From a checkpoint of a small mixture-of-experts model trained on Wikipedia: 80 experts in each of 11 layers, 192 squared ReLU neurons an expert.
Below are experts of layer 5 (counted from 0) of a mixture-of-experts language model. Rows are named router (the router's row for the expert), up (a neuron's input weights, with its number) and show model dimensions 128-191. Each number is 128 + 24 x the weight over its row's rms, rounded and kept within 0 to 255.
After each expert's rows: "mostly gets" lists some tokens that are sent to it at least half of the time. This comes from a sample of Wikipedia text that the model never trained on.

# expert 59
router [154 107 119 106 115  88  97 134  90 153 100 102 151 157 129 117 132 102 136 153 147  80 120 150 155 118 179  82 145 139 100 102 150 114 161  90 151 110 157  99  94 161 120 102 147 160 162  96 100 102 121 120  95 153 122  94 151 118 130 152 106 132 117  92]
up0 [124 103 140 111 148 123 126 118 155  85 158 125 127 111 124 115 112 116 122  82 142 137 143 126  63 135 118 145 110 121 136 162 109 143 128 148 128 160 103  78 157 113 184 145  81  81 158 116 149 111  88 104 103 103 117 130 128 135 126 107 108 135 139 145]
up1 [114 114 107 115 121 173 144 127 138 119 128 144 116 151 115 137 141 147 152 145 116 161 125  71  88 134  87 145 113 117 148 136 162 163 125 134  84 160 126  95  72  98  73 141 115 104 100 148 169 141 102 151 172 142 119 137 101 142 173 112 131 141 124 133]
up2 [125 139 110  81 171 136 141 121 142 117 168 133 160 122  90 110 130 101 166 122 134 134 139  79  90 127 117 144 127 130 150 112 159 147  86 162 133 147 109 149 130 119 121 150 151 108 120 166 141 200 107 107 149 109 124 134 129 185 142 155 197  91 100 112]
up3 [ 87 102 130 101 107 154 140 120 116 125 107 112 115 132 133 140 149 179 148 149 149 121 138 105 159 178  79 146 128 158 114 176 130 162  65 151 113 144 107 118 136 117 152 140 116 105 147 134 182  91 119 184 110 119 104 140 124 149 137 130 153  72 114 177]
up4 [146 165 113 113 118 145 115 134 150 114 156 180 101 140 149 120 124 154 128  88 135 161 123 117 129 129 120 153 142 111 106 168 150 127 127 157  71 147  94 139 191 113  58 111 110  85 146 180 145 102 127 136 143 120 163 100 153 137 105 140  88 182 163 158]
mostly gets: " Georg", " Fey", " Just", " waste", " tick", " Hon"

# expert 54
router [138  93 125 109 113  90 101 132  96 162  93 107 143 163 125 125 122  92 144 149 144  84 117 136 148 119 176  88 146 136 112  85 136 104 168  89 145 128 153 100  99 160 129 105 142 155 159 102  95 102 114 107  84 144 118  94 144 127 139 142 112 133 123  88]
up0 [173 124 153 161 127  93 101 107 155 115 156 148 132 119 135 106 112 173 122 134 158 153 121 152 124 152 111 105 137 157 142 186 107 177 116 130 116 104 111 151 118 142 135 150  94 149  64 138 227 106 139  99  94 130  96 124  90 151 129 108 138 101 146  94]
up1 [109 148 126 132 175 137 153 163 113 110 155  73 122 119 107 194  97 174 130 125 115 133 131 128 139 138 103 165 115 148 125 114 131 147 103 149 129 147 120 171 137 114 141 130 118 116  91 199 150 171 179 117 175 113 132 130 123 146 117 136  92 110 167 176]
up2 [112 116 128 122 159 127 135 138 146 128 157 129 160 100 126 102  85 153 135 105 110 148 105 118 162 142 135 130  97 137 130 114  52 135  89 143 119 126 138 115 137  86 133 131 111 128  88 170 151 117 138 114 144 129 111 123 113 113 127 101 146 162 104 119]
up3 [110 156 154 143 155 150 128 151 149 111 125 136 105 163 147 151 138 102 148 117 122 152 137  89 125 113 106 175 103 107 144 138  76 144 123 174 144 132 144 166 183  74 102 113 138 155  96 111 137 154 118 138 123 157 112 123 172 126 132 166 125 127 154 124]
up4 [141 125 180 146  83 165 159 149 143  75 150  92 114 148 106 131 133 162 131 123 138 153 154 145 119 114 103 148 135 157 139 169 112 115  86 162 105 129 122 152 171  75 174 140 119 129 157 130 114 122 122 132 163 108 124 111 130 121  98  93 152 159 115 151]
mostly gets: " LV", " Vis", "NL"

# expert 43
router [143 107 115  99  98 100 104 116  92 159 106 111 161 154 129 112 131  97 155 162 142  91 101 156 152 107 160 101 157 136 100 100 136 104 155 101 154 116 160 104 107 155 102 110 149 161 156 105  98 102 109 124  94 159 122  98 158 113 130 156 103 115 110 105]
up0 [133 156 131  98 155 164 151 135 124  98 150 171 125 117  98 147 112 148 133 100 109 153 114  89 119 164  94 161 111 121 160 128 104 163 146  88 133 148  83 128 160 119 148 136 154 120 104 127 141 178 121 117 135 161  71 185 123 132 157 124  95 101 111 129]
up1 [117 122 164 132 146 165  99 121 159 105 128 127 130 108 137  99 129 155 137  85 108 156 136 151  88 123 114 132 128 112 191 160 108  96 107 134  97 119 116 144 122 134  65 161 132 136 133 159 160 134 119 166 139 107 119 146 166 115 126  57 117 125 109 134]
up2 [107 127 104 133 122 147 160 102  99 142 171 111 111 106 142 106 151 153  93  95 133 148 119 149 128 174  83 176 165 128 175 133 130  89 132 150 133 112 108 105 105 187 168 121 137 157 126 164 120 144 133 136 142 122 116 159 159 126 135 125 139 145 157 156]
up3 [129 132 116 144 127 113 150 144 106  99 128 133 166 124 130 149 137 169 114 171 162 121 110 169 116  77 105 152 140 163 111 135 126 135 114 120 111  85 106 139 130 105 126 130 126 151 127 153 153 175 128  88 108  83 154 116 113 124 129 141 117 140 143 121]
up4 [139 141 129 120 119 145  94  76 125 112 131 113 120 134 128 134 112 158 160 176 123 149  84 107 131 156  80 152 129 128 138 140 130  92 119 127 161 170  94 144 124 138 120 141 154 136 146 141 106 108 112 116 163  90 114 115 118 109 148  97 115 141  97 129]
mostly gets: " LINEAR", "Studio", " Spacewatch", " loan", "May", " Fields"

# expert 35
router [158 105 114 105 106 101 103 124  99 157  91 103 151 151 123 100 136  98 155 152 143  95 101 149 162  99 158  93 145 140 101  98 142 106 150  96 149 107 155 109  83 175 108 107 153 154 146 100  93  95 111 115 103 144 103 109 166 108 130 162 114 108 110  97]
up0 [152 115 161 128 144 178 169 131 169  73 116 141 149 140 133 116 114 129 153 120 126 144 147 163 124 155  92 128 111  92 140 151 104 133 121 153 122 124  92 140 155  93 128 131  85 107  84 145 173 123 172 135 119 109 135 157 157 124 156 110 135 140 116 205]
up1 [121 148 113 144 112 147 140 122 119 116 161 145 142 148 145 148 140 152 134 164 113 124 137 113 143 126 101 186 150 146 148 168 126  92 113 135 121 147 113 140 162 123 137 158 110 131  90 108 124 107 105 125 179 121  77 154 177 127 102 137 145 160 110 160]
up2 [112 141  89 130 153 149 127 148 171 123 140 163 132 156 143 135 141 124  87  91 124 151 127 124 127 148  74 155 131 112  96 140  69 113  96 161 132 152 106 179 134  86 157 124 114 122 118 175 153 104 143 157 160 137 123 158 149 144 155 113 167 131 170 143]
up3 [100 104 114 119 130 150 126 106 141 121 116 103 120 142 101  98 146 150  93 110 117 136 147 146 140  98 133 147 143 160  87 113 186 134 137 175 138 114 108 143 138 167 120 137 148 118 102 148 152 144 121  88 134 120  92 114  76 139  90 118  99 121 121 159]
up4 [ 91 149 128 138 132 149 147 143 140  59 136 140 119 121 118 167 129 126 117  95 133 142 127  91 140 178  87 149 134 126 143 163 114 183 141 158 126 125  89 141 138 118 130 163 112 101 117 168 132 142 130 159 130 146 121 186 150 123 113  90 147 156 136 150]
mostly gets: " slate", "inder", " weather", " sea", "ín", " management"

# expert 24
router [143 107 107 102  97  98 102 125  95 164 100 102 153 152 124 117 136  97 164 153 149 100 106 150 150  99 160  98 157 144  97 102 134 107 158 102 151 107 151 103 106 157 115 110 156 151 158 105  97 102  92 109  99 147 109  98 151 114 133 158 118 113 107  95]
up0 [118 178 116 125 152 152 141 120 145  79 161  99  98  77 128 140 171 109 119 112 135 167 143 154 105 144 134 169 104 128 127 177 149 160 135 142 120 127  81 138 134 100 164 130  78 136  99 143 147 148  97 129 162  95 179 149 102 101  85 160 129 108 152 136]
up1 [122 135 116 123 118 164 160 131 171  90 123 157 137 108 106 130 160 162 104 114 128 181 112 114 120 140 131 178  97 140 149 120 108 133 117 162  96 134  77 129 219 107  99 131 120  80  90 113 134 171 122 113 150 122 132 162 147 181 123 100  82 141 164 143]
up2 [ 82 182 128 143 135 154 192  98 116 108 124 180 105 130 123 151 134 109 127 117 100 175 164 144 140 149 121 130  96  70 139 105 129 150 152 127  93 141  81 166 144 111 138 142 130  99 149 136 163 146 141 106 145 135 128 148 171 117 153  78 187 137 112 148]
up3 [150 121 157 163 151 141  97 140 151 153 161 170  95 150  86 111 160 120 110 122  86 131  92 108 155 127 105 160 168 113 160 109 195 129 106 126  73  89 126 136 137 150 111 145 141 101 138 109 119 123 153 105 186  90 129 154 140 106 158  89 114  95 109 185]
up4 [129 135 116 106 128 110  80 120 151 108 133 148 108 129 167 104 132 157 113 106 150 141 144 142 130 127  62 136 142 113 150 141  85 109 119 158 131 148 149 149 138 141  79 131 132 139  99 158 189 176 122 127 123 108 127 171 128 154 156 100 167 142  98 118]
mostly gets: "----\n\n", " During", " After"

# expert 37
router [150 111 101 100 104 107  97 129  99 157 102  91 152 151 123  97 127 101 163 160 154 104  89 146 153 106 160 100 155 148 101 104 139 113 150  97 151 110 156 102  93 164 101 104 158 152 161 109  95 103 104 113  91 140 106 107 157 108 131 157 112 112 105  94]
up0 [112 116 173 109 125 154 131 155 127 127 133  93  87 107 152 167 168 139 134 100  98  88 110 127  99 140  83 154 136  98 148 152 161 126 116 133 145 122 116 131 165  85  95 134 132 111  94 137 164 151 112 130 102 150 144 166 114 125 174  69 109 122  98 108]
up1 [123 120 138 106 154 127 132 147 142  95  89 121 116 109  75 102 126 145  86 139 118 134 121  87 103 166 140 159 139 109 146 164 153 115  95 140  90 121 127 119 159 104 130 113  89 116  61 152 135 138 118 153 126 125 136 158 140 104 127 122 121 114 143 156]
up2 [139 130 141 123 128 176 168 116 133 105 138 125 109 157 149 109  96 137 143 106 123 153  99 111 103  82 161 153  98 103 135 159 104 132 158 170 120 128  96 163 134  92 138 171  72 104 147 104 174 127 126 110 168  98  86 135 103  91 159 124 159 102 148 143]
up3 [149 146 111 116 122 142 134  87 153 156 124 133 109 153 109 134 125 129 126 135  88 156 142 157  70 123  86 170 136 147 157 176 122 128  79 132 162 130 117 156 128 108 130 100 126  95 156 123 148 130 167 166 146 110 137 132 131 143 118 116 118  64 142 131]
up4 [122 168 121 111  67 120 152 109 140 130 164 126 108 118 122 163 130 152  96 123 116 133 129 115 115 140  91 130 109 116 141 134 128 179 110 119 126 134 116 146 113 139 129 109 153  99 115 162 139 108 131 141 137 130  78 177 119 108 105 115 139 121 147 125]
mostly gets: " trans", " Cincinnati", " Cohen"

# expert 61
router [141 104 126  95 104  90 106 125  87 151 106 101 149 155 132 107 131  98 143 158 146  80 113 145 155 116 170  82 149 137 106  99 143 102 158  86 144 122 165  95 100 169 125 102 142 160 161  96  85 109 118 126  96 140 130 100 147 121 138 146 116 110 113  93]
up0 [104 108 165 107 126 112 136 149 177  92 121  89 156 103 138 154 164 107 113 111 121 131 156 154 105 143 120 136 155  90 132 168 149 102 154 111 150 146 119 138 145 141 127  99 101 133 125 121 172 169 100 148 142  85 112 157 131 116 115 121 180 105 114 177]
up1 [109 133 140 139 144 123 168 169 133 113 167 160 104 127 168 142 164 156 102 147 101 132 117 132 135 144 110 137 161 149 142 158 124 133 124 140 109 146 104 143 105  77  78 100 107  67  86 130 159 152 176 148 123 109  92 132 107 162 114 104 121 123 137 129]
up2 [ 97 143  99 155 119 114 170 139  94 191 166 113 127  73 125 163  83 146 142 132 138 121 114 132 134 153  72 156 125 150 114 152 137 153 132 166 111 158 117 173 155 119 127 160 122 120 130 119  98 153 120 156 144 140 123 117 148 114 107 152  73 182 110 137]
up3 [114 119 105  92 173 105 147 129 124 162 161 159 106 127 147 143 101 138 113  99 106 153 145 138 120 109 128 113  94 134 114 178 137 127  90 120 118  92 104 154 146  88 124 184 116 136 133 155 174  81 165 132 138 146 116 162 106 109 135 120 121 113 168 155]
up4 [122 122 153  92 168 141 154 120 190  97 102 108 105 145 155 159 106 144 132  86 151 131 130  87 129 156 112 126  95 132 105 167 105 121 100 152 113 108 100  79 140 130 129 159  97 132 126 120 152 121 100 148 161 126 112 116 104 148 171 117  88 121 113 178]
mostly gets: " Socorro", "Col", " Dar", " Gre", " Tur", " Triple"

# expert 30
router [139 104 106 100 103 102  97 130 102 156 103 101 164 149 130 105 126  93 167 153 141  99  84 151 149  96 158  97 151 146  96 111 131 104 159 103 156 119 161 107 101 153 110 108 155 157 151 103  96 112  92 127 100 153 111  99 157 110 143 155 106 106 103 103]
up0 [125 114 135 174 145 115 144 153 135 143 154 121  61 130 161 127 149 157 147 118 102 115 125 142 127 155 123 132 119 132 122 125 140 133 106 140 130 129 127 163 162 105 124 127  90 152 128 105 126 185 142 179 118  62 118 167  94 137 146 118 150 109 138  91]
up1 [133 123 165 181 153 155 125  90 159  78 137 143 138 152 125 114 149 142 123 135 118 162 106 126 140 154  76 130 126 111 142 165 126 150 156 162 108  50 107 125 153 133 157 173  93 130  80 185 119 119 182 122 105  93 143 119 120 104 138 137 144 101 141 111]
up2 [ 50 135  90 132 138 136 141 129 146 127 100 115 132 147 122 149  98 119 129  95 141  98 144  94 137 116 119 157 127 170  98 152 138 106  83 154 147 154  98 134 102  93 158 158 124 145 102 134 132 164 168 149 160 159 115 147  91 162  83  93 123 125 136 145]
up3 [153 133 161 140 117 131 111 142 159  88 100 166 152 120 152 125 156 118 119 134 141 131 139  91 142 132 110 139 108  92 150 169 124 122 111 136 111 139 106 104 151  87  87 131  69 109 121 133 138 144 156 162 163 106 140 184 100 115 150 125 177 111 191 112]
up4 [124 115 150 167 116 148 113 101 112 117 113 156 135 190  94 111  81 109 116 177  91 128 109 135 176 143 117 144 126 143 166 193 130 111 125  99 125 116  99 144 125 118 154 160 108 134 128 126 170 137 108 110 126 114 118 129 104 176  90  98 134 110 142 158]
mostly gets: " Deputy", " Israeli", ">", " UEFA", " Alberta", "His"

# expert 20
router [147 105  99 102 101 103 101 125  98 152 101  95 149 159 123 105 128 101 163 154 141 103  93 150 151 104 150  99 146 141 105 101 141 111 155 102 148 112 152  95 104 157 112 110 151 152 158 102  98 101  93  92 104 154 109 101 153 105 131 156 104 121 112 111]
up0 [ 93 116 116 173 118 174 167 127 131 138  92 130 112 101 150 140 140 130 129 114 154 171 140  95 163 124 126 174 119 115 172 156 140 109 105 161 105 135 130 128 149 101 129 151 119  81 113 164 129 144 169 140 144  89 132 125 138 134 117 116 110 116 113  85]
up1 [104 158  98 145 168 115 155 168 125  66 120 190  84 108 116 113 112 155 123 148 128 114 176 119 111 125 111 120 149 124 171 104 137 142 115 194 107 110 104 123 131 140 135 116 110 138  94 136 114 138 118 141 136 116  72 167 149 114 147 135 114 127 103 109]
up2 [124 162 100 100 144 139 196 135 143 155 142 135 148 135 133 119 127 167 106 104 161 133 110 129 118  94 128 133 124 120  79 148 125 158 111 178 110 138 102 149 100 124 163 112 159 121  89 152 131 103 137  99 165 152 107 158 139 145 143 130 128 134 151 124]
up3 [ 91 107 156 101 132 119 163 149 147 127 136 133 117 165 121 139 149 139 145 125 135 149 194 117 122 140  88 168 143 142 109 145 117 128 114 163 118 149  90 127 147  98 143 116 103 143 148 182 155 132 141 121 168 138 164 150 105 131 138  83 152 134 118 169]
up4 [170 109 127 118 141 123 169 121 137 125 124 142 120 157 126 144 135 142 146  98  88 125 103 132 119 146 112 137 108  86 127 164 144 133 135 147 134 161 128 127 147  90 128 128 124  81  98 120 157 173 161 134 145 129 153 154 126 127  97  95 174 132  96 149]
mostly gets: " equipment", " territory", " nation", " squadron"

# expert 31
router [141 102 105 101 106 100 102 130 104 161 100 100 155 157 123 108 127  95 157 153 147 103  92 148 156  99 153  98 152 154 106 104 132 106 153 100 151 120 152 103 100 153 112 108 153 153 160 103  94 109  90 119  95 147 108 105 154 112 136 147 100 110 112 104]
up0 [134  91 144  78 104 161 153 159 118 128 111 165  60 129 120 119 148 165 117  89 130 139 118 120 126 181 132 151 111 108 167 143 116 115  84 118 104 136  90 129 147 111 127 128 118 145 123 145 125 122 102 159 150 102 136 149 110 157 123  99 159 183 143 168]
up1 [121 118 123 109 107 150  96 130 179 121 118 112  94 130 135 109  87 161 157  96  91 119 132 135  81 150  71 148 137 147 113 146 136 102 107 160 122 133 109 140  88 131 131  90  99  95 124 108 157 104 152 150 170 139 174 139 129 126 142 147 133 131 142 120]
up2 [132 145 120 124 166 141 158 129 136  79 156 112 130 104 160 165 124 173 117 152 102 140 100 149 139 126 112 143  98 130 129 143 126 155  90 107  96 131 155 148 139 122 125 125  87 126 108 153 139 155  83 147 120  93 155 175 127 136 143 122 131 139 170 168]
up3 [118 177 152 168 155 173 133  96 126 145 169 133 162 137  95 149 131 131  75 119 128 101 139 136  91 145 130 133 103 104 166 169 151 141 122 142 143 142 140 117 131 139 106 150 131 141 128 159 126 156 132 144 151 129 128 139 146 118 138  89 121 145 128 119]
up4 [118 155 137 146 127 125 109 101 133 126 165 106 107 133 130 140 126 103 121 158 163 153 157 104 107 135 118 112 156 150 150 139 114 123 147  76 147 144 134 114 121 114 106 140  65 153 138  87 129 110 146 133  98 142 137 125  86 104 141  86 139 142 155 138]
mostly gets: " •;", "asia", " AZE", "@", " VIE"

# expert 38
router [147 107 112 102 104 111  97 125  94 164  98  99 153 157 123 107 127 100 153 153 143 101 103 149 157 106 163  90 150 143 110  95 143 113 152  95 145 118 157 106 107 166 102 105 151 153 161 106  94  94 102 115  99 140 113 109 161 111 131 159 105 113 119  94]
up0 [ 87 128 101 107 130 131 152 111 163 115 128 135 100 116 161 165 104 110 130 109 170 143 156  83 120 109 100 162 149 112 161 160 111 101 131 134 144 117 166 139 156 145 110 127 163  76 127 112 168 185 112 113 140 138 138 132 102 124 116 119 166 118 142 121]
up1 [139 136 123 158 135 142 141 112 176 113 179 176 112 155 133 137 109 158 118  88 117 166  93 103 143 100  95 183 115 157 125 119 122 134  86 158 156 158 120 150 126 117 140 142 132  96  88 108 167 155 169 109 147 108 117 119  99 139 102 106 126 121 178 124]
up2 [102 121 131 114 147 150 116 147 114 139 151 104 143 104  96 174 135 145 155 117 100 145 159  90 113 143  97 120 160 126 136 198 110 143 121 109  87 169 111 121 157  85 157  76 147 105 143 151 111 108 131 135 146 125 105 182 147 125 170 136 161 203 129 130]
up3 [ 98 126  96 139 103 127 107 103 130 131 146 133 101  93 105 117 120  84 159 100 148 123  89 135 106 134  90 158 102 132 127 126  99 119 119 154 134 130 152 109 130 166 153 132 133 127 128 120 139 153 134 137 162 141 152 144  86 116 130  88 122 115 164 107]
up4 [125 129 159 124 160 137 132  83 109 146 155 157 139  90 126 130 124 122 128  89 122 124 160  83 112 122 111 144 126 189 152 138 117 146 155 154 127 162 114 133 138 113 119 150  72 107 129 143 194 125  78 133 148 103 127 132 103 102 127 126 137 129 153 155]
mostly gets: " AS", "-s", "stable", "inder", "TS", " Cohen"

# expert 53
router [141  99 117  97 111  91 104 129  93 159 107 104 153 158 130 117 122 103 143 156 147  96 110 149 153 123 165  96 146 137 106  94 145 110 166  96 150 122 155  94 104 160 119 100 151 156 164  97 100 100 113 119  93 143 118  94 151 118 143 152 109 123 108  97]
up0 [135 122 151 159  84 111 111  81 148 104 164 105 126 142 136 126 145 129 147 111 131 156 132 133 101 133 100  91 130 114 113 129 133 127 111 141 106  95 102 114 159 116 125 156 141  77 176 131 150 152 132 143 138 138 149 156 113 103 140 135  98  81 118 103]
up1 [122 127 176 153 147 159 122  96 148 133 120 140  99  92 138 144 117 124  91 114 112 136 134 128 163 139  91 123 111 135 150 111 108 150 130 148 141 161 100 150 131 129 130 146 129 155 162 145 168 127 151 120 151 153 159 137 135 134 116 165 147 116 129 133]
up2 [121 146 157 153 141 159 142 162 145 105 100 129  84 128 128 120 112 142  95 133 163 171 161  92 129 128 117 140  99 134 101 177  79 154 108 120 109 119 158 140 124 141 108 132 130 103  89  97 130 102 135 134 149 120 115 171 106 133 130 122 184 108 107 145]
up3 [116 168 133 167 162 151 125 131 132  87 116 181 100 106 112 163 126 133 128 152 109 151 141 140 124 124 111  99  80 113 102 139  92 110  73 169 117 145 138 163 122 121 104 145 104 141 151 159 171 142 144 126 135 113 152 168 134 115 138 124 105 169 131 135]
up4 [ 94 142 176 131 155 141  98 109 138 120 151 105 129 143 134 122 155 150 143 127 157 161 130 131 164 125 121 192 139 133 167 180 100  87 131 157 151 146 141 112 165 110 166 134 148 118 129 190 170 111 113 144 150 128 138 160 185 159 107 167 151 129 147 138]
mostly gets: " Indoor", " Base", " Greater"

# expert 49
router [142  96 113 105 101  90  99 131  94 161 102  96 142 162 126 109 120 102 146 155 153  90 115 135 165 113 153  98 153 140 113  85 146 105 163  97 146 122 163 105 104 156 127  99 150 155 160 107  98 101 109 117  94 149 118  94 146 123 138 146 109 130 124  99]
up0 [146 156 102 126 129 139 139 117 159  98 135 141 115 122 116  82 125 127 154 147 106 162 148  78 129 134  95 157 136 152 119 128 131 154 112 125 108 126 130 137 151  76 165 174 147 137 115 142 154 123 156 117 169  91 137 126 170  62 101  61 174 152 111 151]
up1 [116 157 143 134 121 184 167  68 123 107 158 161  72 122 146 122 121 133 155 109 134 138  64 101  73  95 139 138 123 157 165 175 125 160 147 115 137 131 133 114 143  93 135 134 112 166  98 129 154 164 128 129 139 132 116 148 133 120 131 118 149  89 105 135]
up2 [103 117 143 106 131  91 152 120 150  99 141 153 147 166 119  85 172 108 141 156 115 162 118 124  81 155 100 119 119 135 145 137 111 129  88 145 113 161 116 159 135 101 158 107 145 113 125 177 149 129 162  90 155  96 148 157  94 131 125 153 124 135 158 136]
up3 [ 95 109 111 134 132 202 164 106 116 113 108 157 106 145 144 135 115 151  57  91  98 120 126 172 157 122 102 169 117 111 152 142 124  81 116 145  93  89 102 138 117 126 121 146 146 127 152 149 129 151 118 120 173 143 125 149  89 120 103 152 149 152 111 129]
up4 [120 179 125 119 119 158 141 113 160 112 118 100 113  91 169  60 114 105 133 106 107 137 149 117 139 137 102 156 119 129 167 200  92 129 154 142 115 107 130 188 162 117 152 141 120 114  88 123 151  98 119 134 139 137  95 156 116 138 175 118 167 126 114 131]
mostly gets: "aph", " pp", "erc", " mental"

# expert 39
router [159 107 109  98 101 102  95 130  97 162  99 104 153 159 121 102 132 100 157 162 146 105 100 153 155 106 161 100 153 141 103 100 144 107 150  98 151 115 157 101  98 160 101 103 148 154 158 100  94 103 105 110  97 149 112 106 154 105 127 157 100 109 115  97]
up0 [ 99 130  99 141  98 140 132 115 143 104 173 145 102 117 143 121 126 119 139 174 142 139 143 169 113  92 103 136 167 123 141 149 113 132 129 183 137 179 149  73 127 111 111 145 127  98 132 116 146 160 140 112 160 107 149 165 146 121 133 158 141 127 105 159]
up1 [125 127  95 159 180 168 139 100 146  98 130 134 131 111 158 152 145 162  92  83  77 139 138 105 107 136 124 143 108 114 100 106 116 150 124 162 102 140  88 116 115 111 137 146 134 105  90 152 153 170 133 139 149 101 110 142 116 166 150 123 134 146 110 132]
up2 [140 107 139 126 173 205 162 109 147 164 181 108 118  99 142 129 134 136  78 113  90 108 109  88 115 128  85 139 160 162 142 175 129 162  46  99 169  87 137 115 155 131 136 121  76 119 138 145 155 137 152 100 156  97 143 114 122 130 131  82 139 140 149 155]
up3 [140 151 129 102 122 143 164 123 146 115 116  96  62 130 125 165 136 180 115 131 107 134 130 133 126 128 108 132 127 100 182 138 143 105 142 134  99 105 102 132 122 121 142 104 139 113 111 130 130 119 141 119  92 167 160 165 141 144 144  91 141 149 156 134]
up4 [112 152  85  80 147 138 111  79 150 110  87 138 178  99 113 122 170 127 122 116 118 139  96 138 120 102 157 151 151 108 123 125  97 128 108 148 171  99 156  84 148  86 109 198 140 110 118 101 149 122 100 100 180 115 167 149 105 148 142 116 151 130 124 156]
mostly gets: " Crown", " Votes", " Spacewatch", " platforms", " Data", " Catherine"

# expert 47
router [149  98 112 101 103  89 102 127  96 154  97  93 157 156 124 114 127 101 150 148 143  93 109 152 164 106 156  99 163 139 111  89 143 105 159 103 143 120 149 100  93 171 114 104 153 152 160 101  99 109 111 122  98 142 115 101 148 114 144 155 105 124 119  94]
up0 [109 142 122  89 152 137 111 112 100 133 124 108  91 114 148 176 128 176  83 112 109 104 105  87 154 189 133 138 104 145 179 145 127 127  84 161 109 110 105 154 174  85 138  99 147  93 123 141 127 127 105 177 146 141 147 102 150 141 120 143  96  75 149 139]
up1 [115 155 136  98 134 140  87 148 118  92 103 154 109 115 158 120 143 113 107 110 155  92 124 138 148 131 126 154  55 124 129 135  62 134 164 159 158 136 149 175 156 102 143 153 134 117 106 124 123  97 119 144 142 141 148 134 148 140 129 108 154  92 142 119]
up2 [ 68 142 105 137 140 145 114 177 126  49 138  94 141  93 137 164 129 139 118 109 132 146 148 131 128 134 115 118 124 100 157 161 128 148  76 124 137 116 113 168 167 118 143 131 147 139 150 153 156 150 137 134 100 138 146  99  95  87 145 105 148 126 137 121]
up3 [ 84 138 154 160 119 166  91 127 146 103 113 142 141 153 142 133 117 151 137 122 149 143 125 169  72 153 112 121 155 116 107 160 128 124 107 129 125 162 153 140  79 166 138 138 151 153 145 135  83 111 173 137 162 130 170 116 121 130 103  83 109  99 109 140]
up4 [139 139  91 153  80 163  99 123 135 134 130 126 125  97 172 121  87 122 113 110  70 154 102 144 120 153 117 144 112 154 168 104 150 106 153 108 140 138  89 164 165 107 113 185 134  88 153 109 122 162 102 138 137  79  97 108 142 151 146 116 132 105 148 173]
mostly gets: " Tribe", "ych", "DST", "ε", "ι", " arm"

# expert 42
router [140 103 111  96 109  96 105 132  94 157 101 103 156 162 126 104 128  96 153 155 141  93  95 146 158 111 162 100 146 141 107  95 139 108 159  90 150 118 158 100 106 156 107 106 146 152 156 101  84 104 112 129  86 156 121  96 152 116 129 158  96 113 115  97]
up0 [131 113 135 101 119 148 120 119 153 104 165 109 141 126 108  90 114 117 127 126 112 158 135 139 133 121  80 180 142 129 142 135 123 132 138 130  99 162  77 143 112 100 136 189  94  85 116 158 144 147 128 164 127 177 140 145 123 124 116  79 104 110 140 134]
up1 [ 73 135 138 137 118 172 116 159 128 115 131 141 160 139 219 129 155 143 109 140  80 136 136 151 124  95 130 158  69 144 116 156 122 132 145 147  98 157 123 128 127 100 154 112 112  95 105 124  88 177 119 187 150  97 136 139  95 103 159 119 158 102 121 154]
up2 [113 141 140 115 130 124 158 187 188 111 124 138 111 126 146 136 156 123 142 106 120 145 127 133 110 165 146  99 120 124 158 134 135 100 117 139 114 119 129 109 131  75 102 143 153 104 105 170 169 149  83 131 171 145 136 129 107 119 143 110 123 154 143 169]
up3 [131 117 123 144 148 145 119 136 154 117  88 128 110  89 125 129 122 144 129 121 118 172 119 150 187 129 126 101 112 133 129 143 126 137 121 115 102 131 128 192 195 114  92 154 128  57  74 171 194 169 117 115 109 108 145 145 137 113 139 111 130 134 125 100]
up4 [115 160 180 198 153 133 139 162 134  74 142 154 151 147  99 149  97 128 136 128 102 142 124  97 151 132 109 115 131 112 127 113  69 135 133 153 126  89 123 156 138 145 173 156 125  98  89 146 163 170 155  97 118  91 138 109 139  94 130 137 157 126 121 146]
mostly gets: " Health", " NE", " Management"

# expert 23
router [150 108 106 103 105 103  97 120  98 160  99 104 152 152 130 107 143 103 169 161 146 104 103 150 156 101 158 101 150 144 100 101 140 110 159 103 149 111 153 104 101 150 112 109 161 150 158 104 107 102  96  98 103 152 103 100 151  99 128 157 113 119 112 106]
up0 [136 138 152 171 104  87 140 135 151 132 122 121  72 148 154 153 125 150 133  99 120 182 116 128  89 126 104 165 106  81 123 152 138 134  93 143 122 159 108 173 144 116 128 111 104  85 153 108 137 128 131 114 129 130  95 124 100 127 135  99  95 154  96 118]
up1 [125 132 140 119 132 114 150 131 156 172  76  94 105 153 113  77 112 121  95 110 101 157 153 105 119 136  69 147 152 130 150 158 137 123 137 181 148 160 101 170 125 100 129 184 116 114 112 139 137 111 152 133 130  91 131 135 131 109 114 104  87 129 122 152]
up2 [147 123  92 160 135 160 141 104 133 124 158 127 131 128 128 136 104 129  97 102 108 161 155 137 124 130  59 156 141 141 171 154 133 116 107 138 151 106 123 149 146 118 140 130 108  98 166 174 123 137 154 143 141 166 141 162 105 129  92 134  56 135 106 139]
up3 [117 122 127 164 136 138 135 121 149  64 167 129 111 112  81 125 132 110  83 109 155 147 135 130 119 146 130 148 116  99 154 133 147 146 156 125 117 133 131 178 115 102 104 137 143 108 108 147 139 141 157 120 149 111 140  93  76 148  88 107 134 112 149 161]
up4 [126 114 119 131 125 175 134 135 140 118 113 150 114 151 127  97 173 107 125 114 100 141 152 122 115 110 100 142 110 131 120 122  99 119 154 166 130 170 105 108 160 129 103 144 139 142 102 116 114 162 111 117 102 130 137 105 174 131  80 101 154  94  89 165]
mostly gets: "*\n", " UTC", "Following"